{"n_layer": 9, "d_model": 384, "n_experts": 16, "experts_per_token": 2, "d_expert": 160, "d_shared_expert": 0, "activation": "silu", "moe_layers": [1, 2, 3, 4, 5, 6, 7, 8], "router_score": "softmax", "normalize_top_k": false, "routed_scale": 2.83, "balance_loss": 0.00301, "balance_bias": false, "router_z_loss": 0.0001, "n_groups": 4, "groups_per_token": 2, "init_std_router": 0.014, "lr_router": 0.000322, "vocab_size": 32000, "norm": "rmsnorm", "norm_eps": 1e-06, "tie_embeddings": false, "optimizer": "adamw", "lr": 0.000528, "beta1": 0.9, "beta2": 0.95, "batch_tokens": [16384, 32768, 49152], "seq_len": 2048, "train_tokens": 283300000, "steps": 9289, "dataset": "wikipedia_en"}
Below are experts of layer 5 (counted from 0) of a mixture-of-experts language model. Rows are named router (the router's row for the expert), up (a neuron's input weights, with its number), down (a neuron's output weights, with its number) and show model dimensions 48-95. Each number is 128 + 32 x the weight over its row's rms, rounded and kept within 0 to 255.
After each expert's rows: "comes after" lists some tokens at least twice as common just before its tokens as in all text. This comes from a sample of Wikipedia text that the model never trained on. Tokens count by the router's weight.

# expert 4
router [126  78 149 128 179 128 151  92 114 144  66 106  93 156 152 136 109  62 114 119 211  69 172 155 158  86 136  99 130 140 120 178 105 107  96 146 140 100 122 163 113  93 105 129 112  81 128  93]
up0 [145  99 162 130 110 137  66 102 138 118  90 129 148 162 111 182  95 170 131  99  88 116 118 195 142 121 180 152 170 177 116 171 134 124 162 107 119  97 119 134 137 231 102 133 138 124 165  90]
down0 [ 97 136  57 145 113 129 121  70 156 111 130 125 175 152 109 128  87 150 117  62  69 147 101 111 134 108  96  97 214  70 107 166  81 108 115 143 130 159 141 108 155 101 112 160 108 170 123 130]
up1 [168 220 126 134 102 154 102 131 163 127 138 155 154 104  86 121  90 169 151 139 119 133  99 129 106 140 116 111 128  81 194 121 114  93 201  96 130 154 113 130 143 120 102 137 167 150 136 109]
down1 [117  71 100 163 112 174 116 167 105 106 148 146 162 151 140 154 143 100 142  84 179 161 120 143 150 107 114 101 110 147 110 136 109  90 141 169 178 143 156 115 130 122  94 131 121 153 160 141]
up2 [ 94  62  99 105 124  75 150 108  96 150  86 109 110 115 161  83 150 135 140 149 127 130 155  85 135 134 137 137 135 127  98 161 148 104  96 150 145 126  48 159 122 138 151  37 116  71 164 120]
down2 [114 122 129 154 128 190 124 111 145 183 139 188 124 166 136 154 155 120 163 102  83  63 202 139 135 144 106  85 132 110 146 105 107 137 161 150 178 157  82 109 116 149 156  82  85 150 134 108]
comes after: "|", " the", "==", " and", " The", " United"

# expert 5
router [120 100  95 112 138 112 171 156  89 121 106 118 100 170 177 142 148  57 128 113 123  95 163 160 188 167 129 146 150 113 120 161 111 134 151 119 113 131 104 134 111 139  26  78  94 127 123 114]
up0 [117 195 162 111  90 130  91 145 110 145 208 174 149 139 134 166  82 126 180 153 105 125 155 172 122 122 161 104 133 195 108 111 131 179 126 161 162 117 109  99 142  65 148 137 135 169 142 137]
down0 [110 179 151 155 139 146 147 189 149 127 130 153 106 170 137 129 159 171 103 143  88 122  95  86  81 157 121 117 103 153 170  99 135 132 117 137 125 110  94 159 129  83 119 126 114  60  80 146]
up1 [149 123 111 116 122 159 153  83 124 112 105  76 127 122  89 151 134 100 196 133 137 116 121 127 152 139 155 103 103 147 127 138 138  98 129  84 145 117 117  79  83 194 126 107 103 140 106 139]
down1 [184 101 156 128 172 108 121 145  89  98 115 176  97 127 111 128 123  77  81 152 164 129  77 201 146 140 146 145 139 124 155 147 134  94 104 121 177 133 153 202  73 101 134 117  73 172 147  90]
up2 [194 106 131 154 175 107 160  89 106 110  86 180 138 101  79  88 109  88 119 116 138 140 129  85  88 131 162 124  97 128  95 138  25  95 152 103  88  67 124 119 128 131  90  85  70 113 182 134]
down2 [161 152  85  81 133 124 142 188 101 113 128 126 142 167 142 119 157 180 139  96 107 122 141 139 137 146 153 127  94  65 157 123 100  92  77  79 152 144 162 134  70 140 105  98 101 160 184 138]
comes after: " |", " 1", " 2", " 0", ";", " 3"

# expert 7
router [144 140 164 102 131 125 136 124 111 137 113 119 117 154 189 124 120  94  99  71 253 106 148  91 117 132 122 132 156 135  61 144 134 138 127 183 167 136 123 145 100 127 121  86 117 117 125 125]
up0 [ 94 119 109 125  97 100 141 116 135 130 158 152  85 149 149 155 123 130 108 112 152  55  82 133 115 159 136 147 146 127 138 161 125  97 137 119 114 107 127 167 167 155  69 141  78 105 112 162]
down0 [142 144 159 133 138 129 168 120 179 155 102 131 113 144  87 138 145 134 178 177  90 198 163 163 147 141  42 153 137 159 164 133  78 118 129 185  88 152 104 145 190 173 190 156 100 150 110 108]
up1 [120 135 132 125 164  93 117 189 130  93  96 148  95 165 103 118 105 125 155  95 143 107 145 179 129 118 134 116 115 191 116 177 109  37 127 136 158 106 115 128  72  92 151 157 127 118 128 162]
down1 [117 146 166 143 134 137 154 134 134  81 131 118 108 174  80 168 130 151 111 115  88 166 123 138  91 135 103 118 157 128 100  95  82 128 144 136 105  73  99  66  93 132 119  55 128 114 112 136]
up2 [115 119  84 126 132 167 143 120 166 103 159  75 136 174 129 107 112 149  86 100 131 111 142 166 110 135 158 163 149 131  77 151 184 128  90 126  94 153 109 140 144 150 111 150  97  81  57 159]
down2 [147 114  26 162 122  83 162  83 104 203 169 127 118 114 154 113  93  99 103 171 154 136 112 137 178 103 102  90 125 108 117  86 114 107 101 136  63 139 116 112  88 193 104 133 174 140 162 150]
comes after: " the", " a", " The", " his", "The", " its"

# expert 15
router [162 129 195 101 165 166 139 120 116 125  84 137 105  85 157 166 168 109  98 175 117 103 141 159 183 145 113 125 143 168 117 130 133 160 127 150 144 102  94 156 116  71 100 118 114  90  94 107]
up0 [108 123  91 116 132 122 140 164  84 178 166 151 202 134 125  46  81  99 101 167 122 113 133 137 102 151 119  75  98 150 172  63 146 125 167 143 158 160 110  73 157  67 109 132 126 112 162  83]
down0 [131 175 149 166 148 152 147 132 144 141 138  79  83  78 128 179 138  78 132  85 131 121 120 170 167 154 174 141  99 116 101 151 149 131  52 110 121 112 151  92 145 132 128 133 141 149 171 132]
up1 [136  84 138  75 127  87 181 139 168 126  80 127 105 136 102 104 142  76  78 137 157 110 120 116 157 163 134  87 176 115 131 139  37 101 104 106 122 100 105 148 119 140  93 130 137 153 129 145]
down1 [163 117 104 114  80 116 102  85 119 144 112  95 180 116  79 145 106 104 194 113  33 158 152  93 188 181 157 127 144 118 127 126 123 117 133 115 105  77  97 180 107 137 132 151  65 112 101 151]
up2 [ 85 125 106 129 129 165 160 117 109  76 174 123  59 204 185 137 156 132 117 113 103 185 129 102 120 198 160 110 177  97 109  86 141 163  85 187 177 115  91 128 104 154  55 146 119 112 108  97]
down2 [113 187 101  73  94 122 131 170  74 149 120 123 143 157 204 117 107 118 114 175   0  87 134 116 109 166 145 151 181  91 180 140 146  73 119 143 153 127 129 101 112 145 125 128 165 135 128 156]
comes after: "\n", ".", " ", "==", " —", " =="

# expert 11
router [123 113 102  71 154 125 113  83 112 118 102 105 138 109 183 183 174  99  97  50 180  61 152 138 160 142 125 115 153 160  96 106 180 137  57 175 141 165  99 135 117 141  95  70  72 144 116 117]
up0 [ 89  78  77  88 118 143 197  84 179 116 158  86 117 188 143  99 108  95  97  92 152 129 145 143 160 148 134 162 154 135 124 170 130 146 133  79 156 121 164 133 113 122 133 121  67  99 151 159]
down0 [156 151 151 124 149 123  75 159 112  96 141 131 127 125  49 131 145 127 133 184  85  89 142 177 154 114 128 172 100  90 107 160  88 110 148 147 104 126 142  99 111 131 141 138 163 222 145  84]
up1 [144 111 195 102 100 110  97 194 125 182 149  84 143  97 134 134 177 172 145 121 129 181 145 147 187 149 116 132 102 173  95  96 112 156  99 106 197 123 104  93 118 117 113 155 127 151 197 150]
down1 [111 150 110 122 141  86 153  90 136  96 165 135 144 165 132  79  85 114 124 163 108 130 135 123 153 162 149 157 164  80 135 159 111 176 123 112 140 113 179 138 172  98 149  89  97 156 127  72]
up2 [115 190 128 105 116 136  92  86 102  95 142 152  99  75 156 144 121 130 109  91 171 143 154 150 156 129 162 139  91 168 141 118 168  99 174 160 107 163 103 165  75 161 130 182 120  99 164 118]
down2 [120 151  82 100  93 145 119 147 159 160 109 162 151 162 118  89 115 127  90 164 131 156  68 160 141  80 125 178 105  83 147 122 147 173 110 191  94 101 107 149 106  68 101  91 106 169 109  85]
comes after: " in", ",", ":", " of", " New", " on"

# expert 8
router [131  97 117  83 168 167 158 159 108 130  85  60 101 113 150 162 137 114 103 100 151  42 175 188 178 106  77 163  78 129 104 193 138 124 124 149 107 127 153 152 141 147 134  92 121 101 122 108]
up0 [114 157 201 122  85 147 110 103 181 124  32 131 122 118 129 117 101 154  65 180 129 133 106  84 151 123 109 143 165 129 138 125 136 147  94  96 117  49 124 119  95 107 147 112 107 103  91  74]
down0 [124 167 117  89 143 127 141 123 172  58  77 127 148  67  94 113  83 108 116 102 102  99 144 147 225 128  73 184 136 140 133 196 105 129 121 117 134  84 162  44 109 142 111  94  89 125  69  88]
up1 [191 143 182  79 107  94 131 122 127 174 157 132 176 175 134 119 128 146  97 162 137 144 132 151 119 117  92  89 155 117 104 136 136 161 181 114 126  36  70 170 121 103 144 100 122 176  65  97]
down1 [156 175 203 186 171 136 146 127  53 119 110 110 147 137 138 136 172 164 124 171 134 146 164 206 141  88 160 119 130 187 118 150  94 106 110 129 101  74 117 181 130 147  89 155 166 168 140  69]
up2 [132 124  92  68 128 113 107 135 103 134 161  83 121 161 155 162 127 135 110 127 136 112 109 163 108 117  90 132 140 138  75 115 132 111 160 145 102 149 151  84 153 148 140 107 130 165 123 113]
down2 [140 127 126 105 130  87 147 108 156 131 128 161  83 103 146 194 100 125 113 117 120 109 148 158 161  99 159 179 124 108 116 111 123  64 103  95  82 113 149 150 125 150  91 137 139 184 130 151]
comes after: " |", "\n", ")", ".", " =", "---|---|---|---|"

# expert 6
router [118 127 149  44 120 152 126 108 115 102 102  88 103 135 197 163 136  98  76 148 123 111 168 111 145 135 123 106 127 131 129  84 170 144 128 193 110 101  85 177  93  88  97 161 141  81 131 103]
up0 [118 114 116  86 131 110 179  80 110 127 171 151 127  92 151 134 127 164 179 125 161 106 148 120 106 121 181 127 134  84 134 125 144 137  92 153 134 125 148 138  80 116 156  90 102 105 133 149]
down0 [ 52  60 105  86 149 112 151  64 130 115 170 173 143 101  83 111  95 126  93 114 101 128 179 166 109 150 164 132 144  85 106 139 139 112 119 153  85 120 113 114 103 127  88 120 147 119 132 140]
up1 [128 148  79 112 126  76 122 149  62 166  58 134  87 136 152 143 129 157 127 118 128 116  88 123  91 117 112 111  92 112 110  81  77 166 102 150 113 146 144 193  53 119 195 133 112 134 116 138]
down1 [106 124 122 151 171 161 134 143 168 194 153 147 100 111 153 148  94 110 189 147  75  80 166 147 139 134  80 138 131 129 177 100  77 102 189 125 130 133 110  51 170 122 126 144 101 115 175 102]
up2 [131 172 168 137 144 119 104 113  86 159 155 111 103  95 142 158 123 134 167  78 148 130 131  95 133 110  68 136 138 137 114 124 193 162 174  61 121 126 102 107 136 120  87 131 170 133 157 163]
down2 [ 68 157  91 148 135 139 176 121 191  58  84 108 101  95 168 171  70 123 144 133 114  94 154 154 101 146 101 157 177  67 115 153 100  82 172 102  92 131 127 154  87 175 116 149 136 154 111  74]
comes after: "\n", "'", "s", " one", " well", " such"

# expert 3
router [117  79 165  73 168  97 120 179  91 103 155 104  88 124 157 183 195 133  46 109 191  64 123 185 136 198 103 118  70 133 151 105 139 113 120 188  89  85 127 172 113 105 138 117 141 154  95 119]
up0 [196 136  53  88  64  89 226 106 133 117 129 147 132 152 117 110 191 128 109 133 165 123 147 122 132 165  97 165  91  93 156 113 119 166 164 180 109 160 122 147 101 109 148 183  79 146 128 105]
down0 [163 116 129 139 163 140 142 110  92  91 132 160 159 161 113 139 160 112 137 157 141 198  72 113  91  87  84 112 165 138 116 165 139 129 124 136  93 138  89 139 145 128 105 119 174 110 164  88]
up1 [ 92 130 155  71 176 162  51  76  97 151 113 143 147 152 147 141 115 111  92  82 140 110 122 153 103  83 109 110 141 117  94 108 203 160 148 123 116 121  99 146 173 145  91 140  98 143  59  93]
down1 [138 102  63 110  88 153 168 176 146 110  75 169 160 145 180 125 165 165 137 140 144 111  79 199 143 149 125 162  57 136  87 118  80 107 120  57 190 169 199  71  72 167 143  82 136 125 105 160]
up2 [ 95 131  79 133 140 130  58 119  88 105 103 178 106 137 128 102  99 130 152 150 123 126 117  90 105 161 135 148 123 114 137 151  74 128  70 148 143  87 170  99 147 146 116  56 107 162 143 142]
down2 [106 131  75 133 150  98 173 132 137  84 110  72 158 140  98 150  94 101 179 131 136 165 125 163 133 161 132 165 144 159 139 110 121  63  80 134 205 117 142 161  99 186  78 156 123 131 161  95]
comes after: " (", " ", " \"", ":", "/", "("

# expert 12
router [159 106 178  50 143 158 146 143 109  97 105 126 125  97 241 120 151 141 114  93 194 119 110 130 176 148 114 118 101 153  85 120 151 111  72 114 177 107  85 155  62 147 136 112 110 140 130 115]
up0 [201 173 149 184 141 140 140 125  97 132 146 109  73 153 172 115 109 138 132 138 138 223 113 113 115 113  66 107 121 151 111 121 152 163 139 103 102 190  86 138 178 130 133 154 141 117 112 144]
down0 [148 145 133 106 158  85 113 137 149 104 138 178 207  83 145 125 127 116 109 135 175  66  99 165 181  61 149 168 145  94 146 194 151 127 126 179 195 100 107 172 121 127 117 141  77 161 139  96]
up1 [156 144 140 111 118  76 150 143 170  98  95 112 145 107 103 109  99 102  81 160 186 170 101 104 167 111  66 134 104 134 136 118 155 147 124 140 181 108  99 113  93 136 139 117 134 154  90 121]
down1 [156 145 154 174 149 106 179 151 160 114 106 142 132 140 223 163 130 177 146  88 117 103 121 154 147 163 176 162 139  92 137 170 156 174 151 165 112 114 101 154 147 108 147 132 132 122 132 164]
up2 [ 93 142 186 158 140  93 113 109 158 158 183 143 191 168  97  67  92 131 126 138 224 152 129 103 100  85 201 121 148 151 115  87  43 114 131  81 118 177  95 104 144  86  95  96  99  99 123 196]
down2 [144  99  62  65 120 147 164 101 106 122 156 148 116 141 174  78 122 128 104 117 141 159 167 185 162  89  80  91 138 169 160  79 131 140 116 120 106 119 113 125 110 153 134 113 113 125 159 159]
comes after: " |", ":", "|", " /", " on", "/"